Weights of a small mixture-of-experts language model, trained from scratch on English Wikipedia.
Experts: 320 SwiGLU neurons an expert, 1 pick a token, a softmax router.
Below are experts of layer 8 (counted from 0) of a mixture-of-experts language model. Rows are named router (the router's row for the expert), gate (a neuron's input weights, with its number), up (a neuron's input weights, with its number) and show model dimensions 0-127. Each number is 500 + 50 x the weight over its row's rms, rounded and kept within 0 to 999. Numbers have three digits each.
After each expert's rows: a language model's description of what the expert responds to; "mostly gets" lists some tokens that are sent to it at least half of the time. This comes from a sample of Wikipedia text that the model never trained on.

# expert 8
router:430469474582549581487500543467558509523595528430494550541520546471460412503552516508527456552576506508532522588521456470456562510557503389529507425588546594411547458540505533565509497603504465470512511471515354569456555537568498579534561479486551539463480507481529554562490533545523530522422542424493576436450561450461415476464542520450497558519492507443438486496536505425540631522518
gate0:520484489476542475529428561445571569545479465469480564485494470548478433459509546505466449521546490481558553568552453502404519462466513474480494498546554501534428486469480520477486568540494500462544477516533522392520678440513430431551493497499582564510505557491410504462494437415511566510458605516463450410565487449504405537526544525513491410569520566490478499389603416498400532439461
up0:533453463494415485609572566563528529499448415563505436599601470571542469465450446518479571498492470562403555470460559489469497521509487482552498546471422507489601566566504549509559477527449565547608530511528448458588465493452583432583373538446499490544427457545531484457487544467515517546455564500596479610460487476452543425465531465486501505422524472475468524524502502445530463459522
It responds to: The letter b or B inside or starting a word, especially mid-name, such as b in Uxbridge and Shelburne, abbot, reb, comb.
mostly gets: "b", "eb", " reb", " comb", " B", " Ab"

# expert 22
router:586509535555444538524494613507541509490502587523534597474476475546440499484491602578618477576561495435589553573471497568440558487434486480496451571549566555547538442627519559476606496498524496464487538564512527522514524522518459583447603517487537476488511437561496606525552571540533515521468444497531547483544475550530487494438528502530476487422514547452436488406530504443485529402450
gate1:516627538552452533545506450512490496441533533522545474419480519542528630427481571494541544635457533518520593495500479550472441477379470446444538534446547522555490486578504584491572514458527498437557545418584486501498577433505500491462598463532501455507504484565487490536609433553519526455530510344544550529576500548472516522491545498508534417432534473487513517592516509494474540480454
up1:443504404554518479497511414525446519488492443458514477509463549467454524575493571474615488575462433521388554479550526551539540472491550562495406470544475396477521512578456469560523480508527344569545570451468411431558452549541430495500515508505479425511535505506484437357463451472500488469476456528465494519531472535562511440474480395513536407518523460443498403483529447526525474532584
It responds to: Middle syllables like on, er, or, per, often before suffixes ation or ed, such as on in misconception, per in temperatures, econom.
mostly gets: " econom", "tegr", "ister", " exper", "orpor", " occup"

# expert 18
router:482527496564483566525466554414572568489611586554444565543567510602519465537520576555582492526559536514499461574468510486417489508527552478456460460591552475514422483524485460521532485498413468503521484548399496592433541524530523594459635500451499433499529534491563515568466561608587529426440549406518463451492572491412483530493495532539451499494536560489556469479518490443488546495471
gate1:528529490535584516558480535509560532496511521494437492546504545539603517604483559544491500523543488506460488569488463468532439588579592508409611535460467518522484568414588475403453545541479548512533571505470437502475549431575511480451506568548406493483494498554480526555439473590561441412447510487469573459428609533510460565554476435556527441489551482386484460437542512531474450557499
up1:473468497429426631498498509450489594525474467576485486459518456448574476479508464509594496391450529432499570519499515489515524467501475531434474421532532489539456560486553547449596505425434508549534498511479476559452551368514469487418546434501451487387519536469521550472461488565521522546465445440523508546538571520448513493414486623577447499525557516526455484424600411501576541443535
It responds to: Common first names and the later pieces of first names in player lists and credits, such as John, Robert, Michael, h in Josh.
mostly gets: " Robert", " Michael", " Jim", " Anton", " John", " Tom"

# expert 10
router:533529451587503571531503582358567462419583529563466563553620440555509554536512577530564443557566514525531495551435502439457521481485550482485424470574510527373542506527598471529523514543489480555576439482479433482466491633518558581514518516519510505464500526518594551548518508502547457494453527492562532454519600448418486501490452531450479527504542535472468452522483537409534479474428
gate1:445547427586528530527617444555576471550500426474480426453419479517503541575550527480485451509463483453477493442496498489478517528549471486488472615452476527495528497565504568495495507545489503536486548444480440505469467591552487445362449504523472506564484459521455579527520517442678550575455496526463586391457501493454491526569565532545552437431459624521475513556537449545506459452472
up1:523483480450583491477493451493587522489469518537538468555442508490603426519583426562519573475519567407537528491541468437494505511598426488533457545432499443482535513490454564405631533430518556601555512448455446547512485467430440599516534527435470532488487570508497448477564523524569471411461491469473437487435541573480636526565491417552504522540455465513567446514501439487541466447485
It responds to: Common nouns and participles such as training, based, built, interest, tax, plus commas after dates and percent signs; loosely unified.
mostly gets: " training", " based", " tax", " built", " working"

# expert 19
router:468535448640514539541500588486542509464549542562435516458479534502488553458516523537523411516568532491532456628420560484434545550506544469554455468592564475439518470545477440465448468456497459513545531474468467497485569537519521595410536542452482534516520555453571518546494508503510572519392563468526515355532582508524444444434490588502527490550497521422446414526493512475595579428515
gate1:513579434529486593497569542490417505522511521506424511444485515526481540564456539480505449528488531506430581449527528503446455481397514448483468542568466350440428477507474555539484526449511430482457570518434541567603539458597451468576487491496492518493511464412526595444461571489487537522573498488557499413494351541576490408516489481602469521530538530524472456554477451511544420493457
up1:482484572459468444554518437496493546498423508476516452497527580531570503468554536427439627491485498534488587518529480475490436431460413592430482427472465566589452400557440524446438547458516449509573563518452513527453472480493498456495522520599569426448550463525456544426416479573491500560482556509433487525517496509394459493439495424439386507458565499438476560478525540526537422435479
It responds to: Letters like g and inner syllables inside proper names and place names, such as g in Baldgya, Bridgetown, budget, Ballymacash.
mostly gets: " reg", " g", "bor", " Belg", "g", "igg"

# expert 9
router:554563436540514569518515608514586504485541589467445587544484551543477578506515645540608511523467563457615480545550464556431554442562570486497481459527545511478552470505552490569558473521504472477491467530445413483510514530600451552554620534462568482511464564491436513555501504506462525506488444464543527431544526566467494515470443506565500441543434534530534466430440465450518612448532
gate1:528400440489545446492564471372535560470461549441484444479501519533480529445462539518602573569452415601557559510521428481535479525487498470351555536401477475459538500492450455541569511552543472450473542555452439511464499451456504519514548461525494535543475552459452498550539514439584424565471553487430519460468543469486378470478561388494545509518528561423524528413464505497508593489499
up1:554421534521507505500502476537474491527444470499502567439445447689514578544482619441510492496431569477416474509502449429522455515516514546498499551507423481517429508456464486535495526548468555489471499595510563444540516437580545444497567505516530500483430494464539570446485497591554514559443457487444506482440554483373503389591545444460502498492507578557487520470600464447472440563429
It responds to: Middle and ending pieces of longer words and proper names, often nationality or place words, such as est in Dagestan, ian in Palestinian, ished.
mostly gets: "emporary", "ador", " Arab", " Catholic", "ublican", "isl"